config.yaml
d_model: 384
d_shared_expert: 128
routed_scale: 2.0
balance_loss: 0.000358
balance_bias: true
vocab_size: 50257
norm_eps: 1e-06
beta1: 0.95
beta2: 0.98
dataset: "wikipedia_en"
Below are experts of layer 8 (counted from 0) of a mixture-of-experts language model. Rows are named gate (a neuron's input weights, with its number), up (a neuron's input weights, with its number), down (a neuron's output weights, with its number) and show model dimensions 256-383. Each number is 128 + 32 x the weight over its row's rms, rounded and kept within 0 to 255. Numbers have three digits each.
Before each expert's rows: "mostly gets" lists some tokens that are sent to it at least half of the time. This comes from a sample of Wikipedia text that the model never trained on.

# expert 4
mostly gets: " |", " —;", "\n ", ";", "|---|---|---|---|---|---|", ".;"
gate0:123117134147105144075171123114112113118095114141188085127090106144114157135157145137150146122118147045107117100147151061054157134154153110138144111165097134121146125153088148150153050084094161142119109129142110095158163114085092175133123119110110106108163153080119061145088116116079137110069157104167152147063086130099118173142168106172088130126114158102145081106141113217163110162123
up0:116177090132135093122128099156098200102121134181145144174163124090147115124128085134086132135200133080139108164135193164211104158112126165134146111086091179162146116108127109093133155171096091144134109101106114111125148137140137085115156095172169120108111125154150115079150122144153132118134101121122091072121121096159155139118141157099142106107152168133126175141106128055145048128161
down0:112085111066151080128171131156139121088117072134180122178055104168158155128127137108150110156110122140157111100090143085165160152177166148109123144150154133126052109112160145095124096043113109138147121083119110072102116043129106121141070136176080158142066144081184062097125131125138136137124136110055150099129092155095096110144127110148133128129106092144135126061137114084182123070132
gate1:091124119137086130123117119137147143112149089123066061093152112205086116054102138113100125111142125145135116123126147110074111105076125088145185171091099170106068097109130143112122143074174153126101082082115205129132094118098124169111175120093146157154139096171132191113150160122136118119180167150118099174133152086169149172124108098153145201102057144191097159054139138084156098111101
up1:120112190060144147189124126136197150164139106151150147131087151164118095161135133176141145128084097157146129069058134074134123147129109133095182129185104177123126099185156181145116130092130105109102146137146086157148111166109098150120141114123060160087114098068119087153152124156124122103173177135114106152106192100130057118118123179139159128132108124083110102164133137126135119070099
down1:160142207086159091113163111155163142149138104180150107165113113120114110145188135143119141123056100136091136106110163096109187152097112142140146148094164138097042162138118131078144120123221150127110127180126120097189118074179051102128222066131098126137113152120098126093151129124081144157140111160177164107111159109085066109175066165183076134053082104112096146132171138168082098116136
gate2:100108160147134147180164153144094086100152122150143110126136139160149075172103127068128146149134118113098138127066077142099139114094157095184130158128083103113110129175127134145096118142114138106163085171130111177142100176135160159119147101113105082117121123097157069126077082152113152129129144159140117134105114144098152154107097142166114160111094081086148113113090169119124205101098
up2:136057132085121161084060135129093176089124134122106172146096157110103088076141104084079136125136132094171056161140140162143037089065086164119142142142115092105132093160117137144123155105127142202096116162137121107063170126119101118138129147110124194094059099118121145202128181110122168132176105118129128116154183172146164111145119145127187082105125174149134150116174161153147088105110
down2:132156159115174077116124096134133135163086169131096162087112053149096100115102217165106106066152170105129120188118110136145114085101137138188129153115100178146186103113185183095077118102127155159134091075132172047144138101204094176132153137174118188158131149084143074142093144103051137142063109178110153119096070148114102186138167062116142119102154124120131137113120093117182164130164
gate3:105104079144140206143141197125190088160122121069162158145126063107111142127129100150126150141119131119111202160140114105164137137143084127142147110120128140106135097104121102135120122160141143113159088154150214117183150149136100142198165153165111051164180155113114082124190151094100130132160127075132084135128136142137159078173134088157154108116114104134092140089041134123176176143163
up3:132116140102153106100133138130160094044097114155096123125168135115129152090148169218186107178116166083193160190180168169152162091069112134108088144154127131102031087103138074119115130107133116123081124150121151090104161142132145083098154053145100052139162149097151119113108132163132128090133194124137120176138111104169134135158127158113145124126137142116109151155132126115069138112138
down3:124124122112095105120108177199119141138194117140132127107127078066074099163121194108132082178134143123132160117137151097129150157124130143110147150074180138135109135160138112097160154117145127113164162096132111141122153131148121080165118164180114156114162127095108109202116163133127134146140121167153118115124127138105107120164215099121087208110091166136154144144110076122138120107104

# expert 7
mostly gets: " season", " area", " life", " time", " year", " history"
gate0:138144154089131182165105165037165096149183086121097083138123177071112159117115151080086151129073060098149113184179160096078124135155115143141105112125150101105142108160127112163153114146123192098071107106118147138139142134160088137124097155124106076159062170113104162099162110147117089140049122160126092200156135141157144149102078187156099118108087148101125149125142139112086185136133
up0:108162113131117113151136143083134170096066121137108140129133144118193162109128132044103160137119109096127126114137108125181086095092120153133127162090164116100156137137161140109183087105167161128171166115133065111149148124132132094075149125090122156123085119125147116153100090128166151148120193117100130150104114127081097148115096137118183099133045115127252081162142178144147104155149
down0:090151105132053115101109133120147078185164143184067134144091140121145135122145152078145076117112122162151096170149127142155131128137135159090156101103086154105145120161113106137164164175062147184135159075136138114116138085139122087101186083179122132141149149161141070100116136177107119146156123113171116185091121187130144096109077105089208106126135133084107176185150188124128058131163
gate1:140116121105126127106162165121133191111157153146144137185165098132098133174113147138106172121114133134068109110136241154140131115158115085089110202090137135094179078175131098158185079144117099134098096144157147111107126074133110149088111155139106135153104174138080166078124067086126090120084096122087085089186101108112084113111065132133188099104136181127118064152153152138145128121115
up1:067188109131117145126136155119124125176152171078137158099160102086110093170123157087140162156156145105091115132175081123124131146141167104161126093111093124111175165127079142103210131162086130189124136145136146115069124131127131152083155133099095110137132152148148159166139144143162145134130122084130107102064130164093113122131120172126145172182118169129093052095140183108117187125124
down1:081148115148134123110101160228162152119135122129131152133164116204162136149129102080129116097157125104123162132126075134144144134100114049133147143138122090106022077051083038172151098142143092188213136097114088134171118076102137111178158147167105075120065106134145131118094120107127117153145127093138135164084086167138138130133158080085117137041132138138084162170118135118156168101096
gate2:168156119128117159129084121178128099089140089172102121095096129133122110204146121178123078135131086069112082123123143113135161109151156111144184138153136129164159122105069134130156045185193113145164144082110147125096137143158149086132117157202167142133160103127163125133117094133071179064129094179140122118142112105175114097107114089090077132148155178119218118129148145144068159132179
up2:096144123148114076104138121124110117148064176151121125154143123104098152089144130153173162070048108132114147116174134118168135175151099156143112089112115130099096106132139143094123144112123230211165109108094161125080098146114088138144140140088102067153095088105087164128125108183163111149128160152129139119115072158091150145072085157118081086121120112155137125217109078080147221098117
down2:122144144112078226140152146118074061135103183165140150146139122110050154150135155065130186171091174159086117141144123039143090126118200122107151171114148104154148133128136185130171146155143098124109165146178123143160080173125145152143139146078121156119151119093131107087168134139110124099108140176211117102142138120071075120112117133117131094185144131117137136163101096140107192142170
gate3:163126101230142186115095161147145089098127105133098168058148148110117177100152109104144141124131127046159170157102177098188166110182123077149094119136167116148099141141054134146112097153149082121104108163139122168099191139179164121136108045113142097139115080170139144137100117167088093146098116131168165145168139139101145078148116110215127144145120128191200142103074133154143129098192
up3:133154156128141147157093114094124116154138087177108148144133101124135085142160114140129151126101142090120093130155130092167067160106138135179017136148157114136124125140118122144110114109139199123083148069148084124174130159108128182172063129104128154127155160142137077129126177174137162113174145118106119115153121123107053144063114087153134075102160169187125124131086166149104157173093
down3:102166161069128114105080097098096166106122086170132134143142100143104164174134076125074201100120138099078136106075097168127065148078067176130141103095095130155120128101093112147188119126109127180118067116098099132153127136113135135197102129103122140124163129171143160204204135166071155094080167127109169129088079093129146126132081089148183131129121081117088168103116086078122152115112

# expert 20
mostly gets: " /", ";", ");", " —;", ".;", " ;"
gate0:076126141134158125126077086144146148066119167137092117071076154143130139120116097184149145135193123130124134145167140129085160144132183140108165131103105068073126127147102103124095122082150117099117135125129117146128153120114197146189117175109118139097106137061130138109102122192171159161137110193137094137125161144112095105096130109087085165112071144137112122088124087095140126132084
up0:139150129097165117145135145129098176163200158156100165198129153155155124162091152117163102106147123135118099138055071136110080167121097053107133161094154117125129098122164112155132118135171148109113138167140161162110169132076153170173075112127140186175086164107057081093160154077135154092170094063131101157113180163086107106136108133166173076149132160124101139118114140133187195189116
down0:135140102133155128107093118158127124110196125106116166166091148130172079082130122121131167146093156159122150135113150199144108157146112071173068204106106112097153144095154105096100147113134182158115079179169129087188162060155162128140167140184138174092134122067130134130102150105119116119157086189149107127135167088160141152150159145177188134168108110169104079161164149151127148138125
gate1:140128122151150117150127117143113137112136096200110126129147140145156126140188151075129091054107093094150123188186162151074126152165159114178181189087138070084173157151149144150135160123069124093120075097159147151168134138171125059124110117127152153115163129166163126117122135122156140099075110136157121136157082126167174158108160120164098174072072136157150142186120083147122203128121
up1:181102185140136164119153186125187121141125164167160143087146193141118127092119053139120115120096127128137125123164109117141075159097126141121071068112104150179107130141144128167158145124153096152126141146128120100051137119108118123144138124104106159124144160149059172125134062150178091113113138116119167139067125141100111144094136097111127114182100115124056108067133140165107096168103
down1:096100171107158190108141116079128125172105110110117132130117098105150201150068102148094082143126182141093132186142068157159142116108110195141123157086144077134183126172084163117122093172106150155147166112089082171126141189166177165118099109134092128155144080131113109104155183125190142156110168159127139179110110151094138136122123230173118116112138096145151186133145106074108149177132
gate2:134119120167140124153188103142117096087050119136094117059139076100105120076081126133136174149141149122107089156104116093161135125090099109144101095092129124184131208170107125155082136154097132140134065129165141121088158143171131133073122176133083081144102194109148109157117143106168096074087076119166148213092102116135128162160112080113122178139078157168082159140212117124180209098123
up2:113130128140138135127100120099139143150103146135128129154123111122120094114083113145169127081140113174105127134165133135155096084119137162155151088146112118147185152129100172104144183069136097150136122113128082090177122098196136128083134151081110074123168105194096195116129151080132057088079160136133018211141136184192116070134090183069106139123070133193149112080157106114084160147140
down2:134166103103099154192141117018175139138115169129136127137130178094127166203177158141134125162145122177059157148175178173065160109126178154118176160091182117194182183116164092062124155132130144139163120113135185131112122119177113150196112097090157119116154112119134102134160082110147139149110171122144087116089129149092135134154102160144134158107163115147156113154156063140133120142155
gate3:091156114114142081069102101129106151185124098113112108153159176142090097125119074110138129078131103136149176084173118148134109136071110113084092162119118101148126120148162153156130077110185094091200129120148136192146194140149154219143133080188104101117162123137184102159121114130110133145193146127156175124167136159115099194079130155114131141067079145121164093125088100106129198120089
up3:093063084124085141133134157111135100080118164114139121150131118095186162148113154063137119178083078154074094158134129070114114114104125140129117090148132161101175100072105119068144122131133135147098133103109079173120090161075154115127124138132116141170108182144084133094150126102097124136146134071112082103195148159157167104070199133210094085122120144188102109140095138099092162124160
down3:138135109137106100126123110091156146112104155090137154171078134152170192121138141127088136163094247163150126126130183150122078068137100141141195056116143134109253146137146148131135096165120136115081106164141150146054099130110159097120087137112142074138159145084101198144073155147094182150123144107086109110106161125091098088058086115106125117120152064077138100126127153123122101119143

# expert 32
mostly gets: " non", " Co", " Sp", " social", " Pra", " Un"
gate0:141167135140166082099090160071076132124077198175125192149131082168120095103088120161123134150091147179109161110065073145163150098143131168155136082119128107101164120157114123123136101145134145162105062153081138095129138118112113172157146111168150081116127063146126112154132173130148149144127148084125117139160158078162145118122067137104082198141143154096134100157145123123155151127154
up0:142065070116117090118143070155165128175150128193025153160152206090121128177139147126124118153137141158131112086109143169138123092140145163156133097142106124124125099123119080135181108100150097123145104071100111064130160161092154156109070084114069134053182075215155126111095118169222136124137094117113148150168105117120135118145135156116160127137113167176097120120167133139106129119081
down0:111150118147105187116163105122162073134150163110142076079158116079187109190128154123157119168089155177155126069102177095194184103121116095203084143101070170160181104117124055122188093157063100138096094172137163144132146120152133158161141185129150127156105144125168095084125118163104103171153200163160082138136161133152107112148107129163095115120125173140092077108143140109139170112144
gate1:158116149150101186148141066135124059144112131100161167130090099090134068083119040155180128119103107107074109101167153112161109106153239127074068201147095156106109182055117077120139183115167138140110089117128117101066160129081170111117137131113072104140132110147083059171091106128087106106155188112115150170148106158123100118115154073096141173130114131122122149109162134122114105113121
up1:106147143114204165163111158135165117158134148145169131102131164179095083110115166190185132113124221101150114141112087163146166136082102098113142184119130152109163127135120131145153185116079132139120107151146153109117116128208113126133138118092078154142164156140116111100133133131179130155067115113109114176068166152144076136098116155172101095070197157042161144189155107156101128123085
down1:133194150152134112095160146146120109121099130144154117168148130185137128090100118112110078073127126165082140067127152123198086095078125167143095159100108116145141083173128100158207195117103106148114170119129132148136133097086120142086151096129153143165176136099128082122092109163175111150150164125170089133148114117127099143110131143195181075149162129129147132142179099101119108124101
gate2:129111139127148112119153156120126142112127124104170126143153152168112092120115142102156157114160153146141180087061119109145116146145161162153099167140140134125124136182093162135125108151099089142132175086151128134128149168116154108213121175120213151124087106140157160143135153163156133056104115104142151255108125165163184140114060122145151137136127107133112082139137092141132090137152
up2:090151041085138154167148117064112131120093140153155126154138181032099147168109139075184149141108157152108129080153110126122158134145130079119130091150169125148154106150122135168153157131143097110056202150208115107126115150165120116145069107092105117141145101165107097137098096137177138122098110201140151104092094168130151101131143070166136122155165129167162197140151168093115109133099
down2:126123159106053147091137038084102102134149166131114116147133123130107133181113050147152107134130111125098178126116136116149080097083134184113111143085049117176191087095056124088167129090145063074117105165167137128168099132145100184138118173100118162120164099182103152106174087110150105125131143091130121118159176123175144122135128089122101107083121067138110102132162145130188135114148
gate3:144142135146117118077170093132123190139096093118158103124090125130076174127120051133125127156184108184162131145163153176146170123112170148123145107132165138074072112115090122145066137141168089074116149126154137087135087172121083138111071119093205114121143109143205161111102150131133137121171050111165140135056104111091129111067134182136120116140156139102128139097180104080105080134105
up3:127176166138132162160136180095166111138103123136105150110155183130142157176085131128109175098049111103105164147134198152169098179164111092129119133110130184188189117137139154110184103049080156162134124151117096107099137140165191124178139107190142111118087159127155072149172098118096079090070160110056128144089070141148099138150093087129131108073170105091091129140119143136127105141135
down3:116123117148098056150126094116176130118152058142136119106139095100115073166137101153129080126110135175120084124126116131088129092108085148084140095164113086091126071113155170169121141169164179157136118066166167198097196117158094145104098122113118133128124145086117184102167161127176134111129165093158141061070100195083159073120135112144166131200120169135117137128083134108102092138202

# expert 1
mostly gets: " by", " under", " By", " river", " t", " director"
gate0:100132179105142213181120096108140118138132123096209108178142068126092122119110167163129141112123094163171138085112158164194136140165148178189122145144122137145129122160117178153135119179124139077097178070087122108155049082091072087085106117076119123094123196165051094063090125149060168114158089190098139095177170124176131083138084090120120101116154139143166118138079174114170133130080
up0:108103091158127095163039112104076116113122120154110126089083161134146173101124136120087109183123111114105153157092153063131136124117150068100131101141093099083164066116175082107198096162124121164123111109129113104140127179164109109102102193101097139160168097132131105107115148104183082081134123130137167205123128166169161111119109184104086128141081111086137160106139157142121075167108
down0:141130153135137164114105085162117133196165158144132112109160109142134159174151113189067063098078074095055131129115123165123136090061170184098146159105122121122146082158127090130149102146129185118187066121117089120133112143166161112100114158165131064186168097168118110089143141155130109113121090155115159146212120117123150095130088116117179139166160150090143130083054068100155097095090
gate1:172108122198090117173125096097089133161072083132080170126172134125118148158115137088078122129161138140131104150112140118111159091148128136110097104048160101100137107055202091114118102179100150152058080097107136138161086163111128126070083165147123140084131131166121050154164138136104163171123111116139138119147176151068113132092113071098124112128138100131184182140127124118148140159109
up1:072099179107056163111136093103098078086123189127083144203164102189114137131070153166113168157159113146115140142173143150163110121142154105118091071164131119078188117135094104081098112174125107178113146113153085131135144092079153107121147096065159110108113102111169202126149090093068095140112110115086145085159108142144115132170127141171139132120146076124140127138150161116168154112173
down1:124102165086133112127042101173131092046131153122143166201105106095086108103096163140105165162157154117119108100170136158099134149090132105190140109194126111190059160110135099147113097139189150109153147130140205110092091140143117096115155071140121087091094084120080131130097124146118138115130122057105136119113113194128113155095151182117140171073151126154122206093159118129109114071094
gate2:114053113115134155135146119134135179117154103119137177168131138120151144197117110155104135119177065122107124132159125122160157124140125097119124107129138138079198152131107151154134144160122213097147139103131104108151117110111088128138119113143127131070099122138159107128113088098127157179165148172185149126068147108135202112131115168104150092146071176136148171084175085180125153137157
up2:084100188111075136147064190122155146106091160171133114129083132139128085073134114117095169042137204167117132079135155140134037059122136149135085101106101136081123163142142133184171129122100140082111151125128123132192136100131210120153054136113053149128124106170134071112127137113107162182165138122140100182126135087121105104084117073126139124141087123112193125063166180118147156108150
down2:098119169122108114129111150109106100110181142169088108175124107187157112186137124142125186171187050100035145157103163086088113202129100091121077168138129126115133141171093173070144139093041143104170110168130124101123140054145152141125120104123125155182129077136180144081153132135175160115125103097133095139085175102141123155143124119189090099105151090142139108110078097138182108089133
gate3:091139125109106127138129061111084164169118076107127098114109154055134124198065059104120149141149104105121146081125180079089117119081086127184106110187204129116147131113124084139136120088116121130100083188130103129139119105117172167153176152113099094119094113121170193158162099142096092113090151116180129121159147119101157174137126133158144096151150131132109091125086183137098156107154
up3:107144118061123107129137111121131109156146059095125073161162115082170186116125154143096124174093160139131088137105180130076165144099130151146142166096159141167128135042166090103144104094146135119122129094091124057104166143108185111136121158136125107119145138111113090120084157049119128114072138142062154158147139126105047122090187097106115158122171081108107143160080128096103105090135
down3:153113121205111102144200109066163137173152148146115040153154147171082124120150161116125118111170074131156108200165106108139117146097144140150139063114088142125068105154141171126104150132155096137150151130122148121101151108131158115175166187084151077124090163155117096127115166115126123039068102081089091117133089112091101079099029123108080148091095146150061151188137131121104127143138

# expert 25
mostly gets: "%", " km", " MPC", " kg", " %", " mi"
gate0:173074123138180120094169201131108159103077140142129144139163113064067139115121141143105165130116137184114139154163194122137153152171079140168183175101118086117147100102168137152131101097171113097178106174130127122168066150128163177135142158138127162093082089103109126161167142142135176138122179101079133140114104114076068127096089160123156081122133147107142085140072126136142092185149
up0:111151140119145122182084172073088100088128180133180163188092172076094125125125136117115130160144090142131128200192107100052130149120175126119155098127130078134167145118120155132106134183124134168187081186166145160202125091139118123120115131103139141074154101139098090121148172102112141167122112132119134158113125070127173094128119131072095109126107144065161203099126110073113170149125
down0:126113066096144071107134131135100122148170195097103167149176147127144172149146094109138132160076165120123098142072146140127132140099161141127148123092081143143156153138066190140154121154128129125136167139124106117158140111083139149138158114149114089095148075134182107145102151106140094114120184142113118107069070156093145126147150097119118124148166151067082125113095115161137117198099
gate1:133137121189116070135145129147131101132143147174163093159128159154142109098108166163171130113155179110146116073111152147201147198133096101104148129125139152131168130062102054117088107129147137098173149067095108128124160138142158138139111152158215214162104087144092126110143156132116136113121138107089213114102111132154164116155108138117163124136100151137167194162137116106172187114101
up1:147153087097153147122140121072118147134126131146083144154142140163110142174115147081124148102143118107105151149072117110106122091157090104138126143141190096121107096104174156155196141157129119091110128144108144086128140150114149146104175127172141158112087128092147132139118145173067065166129179144137096169074063113040141122067097103128087144112162089092109127120105147124099159154101
down1:146100100142174200122103120130166122164155151069100102142119110126144071172131115126145124134146110080129189136149107109158099080130136171121133158135162156147139154156098110191061154110098112087147107106113176085086175150080147070128162162084157080132132165131151093132133111143030109130141140133154112071129085112072112128117192181168135128094134156071127108139111141147130139091102
gate2:093138189032159151093108100163090179138112136099085135156131123070152129133129138086117174091136156133142111133126145090100126128085112078128139108158112157152162094112193126174124160112153119113037164152166089187070156151145171139137140135100095095107090140148138103162101130121139163122152117146110212108125112045056069132087132113132167165110154081061148162098083158081189182208111
up2:101200165120154110113101126147125195129109152125148117173102110160124146174135155146147169131113187027100097125155132110103117124097066146136052089111114154168108100123182148156164097134094120154113145117089136110112147112143135136092096139095172137161087144185123178098117152153129097101105118117144170128181111098107047122162137092194088245134111118085144146129182109119112140121168
down2:117162074131132145077152134089132202114158101161153141119089089127140115156122136105051138099131095145120119090158104153099098157124114094195141117092125140106123088132196135137059162163182119121062197144135139144089109114160087171142101131126142166168102062118113124129121169144174192162087100176145106128144101125129122117105096087057136122158114187112145142169093075153152094167126
gate3:144149188171149124189104149100092133102124114152076097115106157097120090092141148106159101071082165103165172098123123088140106130080114098123158131116126175132128162154125105169162144106118128086167176201185112120146120113092102089076112145149184129101131159124131119156068088166137135153108107077104106202178140128136111107144131069092142149065102150147121096079133135218131174152082
up3:146136134208117159172162148096113183190137158143112096153131142151153137051135133108088077102152075092164085158148035136130137180150099114162120149135136150128083152092140117147135135182124082116081120121141130087101137089151128173197154098148114080044131173165128114087127146135156103129137151136148102064184138207185086109106111155100075167143152128148127126102085162169120114129144
down3:152121091165141109125113131255101117124128133096167122042130167147119172153100123094145093110131153092105108164152172146146130090179169144095135150164158142099078134162113157146139102148121077099088149093142177159139201084143119141133120146140111113124157156111143119186106123081075132086164125077117127090125135105140125141093096181110179147082130119133121127131166115169128126188157

# expert 27
mostly gets: "',", "),", "\",", ".,", ",", ",\""
gate0:141130106118129164130101175108138108108124198153113092099137146123119082047084070157150130116132140111107125124070099103161144123091121141142153131167109116163163059094137096143100137141182179145156111104119104149179158037145117148130152120075119143124191117116095071135071134110083119086080142098151118169058068116170150066105050126125118129087104115154086083149144110154088168189167
up0:154145156102108171115122129156158115086152113106158134077167160086122116142185138091123109109125136101119088119150081104106178064145122109097204109162143104068176114168155116120134135118172096142152165129146102093135154124117094116097171087116199152102083144145138182109064182114154193144126123131121101154138071119206120129099172167078145135103108204114123125104142140203196122116169
down0:105053145116076166106159140146087097124152078121131114190170124152098155154129130123118132128078084129138155092135174119073114098107107094097136136160149065116050118209130072131080074115151091111107153143082137131133099079173072160136142195161115110152129131111143138131151122121154108079086146128154153084140114160151118108104158148063102126166093140148099140092100199145140118145157
gate1:130120192075111156121097114121045095100150143040099168118154082141125110067139129111129123110177130086105117182107076132120145151095148102119182108156095140103124121082116131187158130124090113193120142129132091164124056115174100116089149172125091142146126162096136159195151115124105138131131161133113120122111124061070126119105117180140153111140135189098122141083109129136118083176120
up1:097152055146088178103067165123127171182188068151103059138153096185140159156137088156106108084125137039146080111119133101095159125083140154117085117195156160142145099064109160126085150157158141135141146083141117138165142104175104116154197130093182121108159136145110155085157121105128138111150077159110114134110124131062128108153120114147116108071099116173102067119126113134132161066055
down1:092131116157198104150106167073097163083121144111140131092135082196174121107156165127061119097171174172184106119140111120088104139157105130107169183121052132134073155067196097078138101193102166097117078135092146163140142095076103148105126189137108130134107130090111145166112126140165137117112125112108100143029116122172130127172208096078132165095172142126202130086107069155157072128104
gate2:167121125048130128145121162131188172113165128128137120049161157099145094118177078158132094127141149151107165110156128125124107153168116180087139047135147131141126146126117105132093103093088078174142134150118078123075127112094144124133112107177087140104103087057135103095066135109114105096139137062123145078145163176080095119120147105121090107118073122114154139088102115099129170093101
up2:104134094123089172120113082138132156133126158107116100117178108189157153150163154155103104158078105138109096132099149131141108120116111113088140131127116145077142074131202106094172119123125118128124144064108135140121104164164134113104178126099138149104210203122130154113190129114135074122122126098160113171157195108198117153196180140111131174152074109154103101117138215165103112070120
down2:132085132069151110116161092190082023127147137108154102154151198144115139137123136113090172088143132157126133100161182152120104114167165098147187134158173102065110147126054169089118191098109155104080169157156137106076131114060132167136161097131132138111130088089100096151107148124115181103099106085077084252155148151118141151111177143152152154204105120083090101153103153068134108095137
gate3:141111114104099133110065165099149129177104094111114151128133137111079130160111120116154129142094089153141190121165073114125107169193164054112118121134113157100102183117148154091093122130125136101166121060153193125126176113136170192115149182129117143106093118161123186145123121124107099117144075113167108087081150191152122121137116133121089181113111134100158147109128081141179166179145
up3:148096102113130183130171092135147091092120188124150153120142155127127099138183114159154141189107138115089088112106170162119105167146124135070146110067150193089092134072156122042132167114159147116156108153126126136150129157106144096065169076159128133127105150140133055140166120109165116127144119083147221140105081091167105132118131160133129127120149117169130087127129141150070098155186
down3:088113106064138176116115105177076072147160128100096095153100083098179134110094091132142111177116054110159132127091174172150106121122145095136162145087184139133081163163079137120157098154043132116140154184157155128111119115118159090083151158152130091159090190164134103095187111096115132099073123175113169167168100114138059130163106084133071145178172141179069138104144134154121173119071

# expert 12
mostly gets: " al", " Al", " El", " Ch", " San", " U"
gate0:122112112160107130183164150100135092090140169197169157156069099153192097110105160103089090159139163110136150139128182139172131152182118130120140096113122121105132054144108130061137112194128135136125072103153172154129174129108117137202125091155119123172128130143116096120126069100094106121090182115146171221164136126131104132108099108102068136143173090094140130148117131071138138204099
up0:128095233183167193116141115154128176141084118140122132129117131159125088127159161157113196181165185166171154187110145146157198187097123183150152170145144074129135178078124115118093131098179076167092168160102128138078138093141060100100123124161141030135128118070122127158078129118178119082127162086094145144131145125113172122081110092107088162178099083153104124121129121159128130121153
down0:121104100124147120087154119084139087126115104166178154107065109132130122131145186112185160132093096154161145136131086219136094136089139170154144094170138082171120093114133184115108146097119072154141175116101157061146129118200123105086106182054140145108120120134047110094094182146125146114166160149142116106164167148128141140125185137132114177128140149175067130144097081151152129181126
gate1:136115092080152119111163159093098131168161078129143133182075147174140137158141202060149067112108152130089189152181102107140129107118123078114148058100155097172119118137108124106123132164136120139102154151172134136191078110164121126155146128133129175157114085102185089158172093145072097144177149124172099104170115130129101166128120156108178152158103104157178148094129168135131089101172
up1:149117164034156215149166125102101154118075079113112153146134172102150134098135112111149121167128094159120174118102112096108114160198112089163128116124125148148117124169144124121143077124102139088118154141111135128179092154098172141177108105082099098151136164068116128168121109146098129122092151066130176115194066139146095167134146079160103118134100119147084142148107094086151076117140
down1:126185199179138082101068106209085153142121166106117109115111147124098156100107117170134151089057079168153132168171076144166121136056105051147152167107130136182053127115110167133107080172080114154107162136110104128151124146070175144134109118136126110124111159128130119118155105142067130130148143078110102065172206139152111105159082171130115130153136139147094107167105115145122120148143
gate2:153129073109091143133095149113099099104154051173166153102087123145148104084104119154147096124142084114080129116118100182112149106164121138099112150101102197125151094098092095182175168116157173164169102128160138118146208216157147071072069198172108175130091082160112106124120094110134104124095121127104158110155142099110141131137106142157107165119119103170166094135098122149134121113095
up2:135175108094069146100155091157150131119153107123115109154133110150104131063120152084104125147101124187129152125104118125123110152152082108125097151091124134144137087116169201174134147179131158094128174116061100093059153153117188111099114174116162182188142128129115079138082108163135102118122162142155183157086111179145109115120191090149134120168141148103074188180106166148133107086126
down2:163162157127102144066152128140114145202149138133134143115142065210103060143103100164070138142138189130090135158103160124122142166126110141159078119117101064147115099133089092076099149146161138108089112152128122135137110108169137107123109103195127099131147159126129096149129068105137098143165123117158145132154127128092133150128108165107159223091204178125163140212178115128133118094139
gate3:173143132151152140152130127116170133152154084120167141104111104105111166110094113180102117128130104106126118142134168119114127133156094120180122093107085139080212137138128094140074135127150092122143115127089187130052135167141184162132143126177117170170143103122149105144101105088137179168098090111088104187123093135160149119111149090100148144175118114184144135116078086151147148082146
up3:156138128083100092128143154118175209116129120099123155106144128143140141195124167133142161194115118101141094052124062149123145100185160110082138130195133147192088156159173156154132056118180173109140156167134142107150181145169095133101141102128100131182143117137168120176102139110142121078147126123084128057087126127141151180112168135089137118106153132208140196153148138148090132140111
down3:166162037118150125118137166108122094133156159136156147140152115122082075166093097135195151170149150118117153208153145106105132157094172099101127094153128131137075066097138188106079124106201104123128158121130175106167121070135140097129130164103136129102127097126122135138184173111134096134163140065203102179185128166091170128135150148136094123162151114123034113122059109148096078104172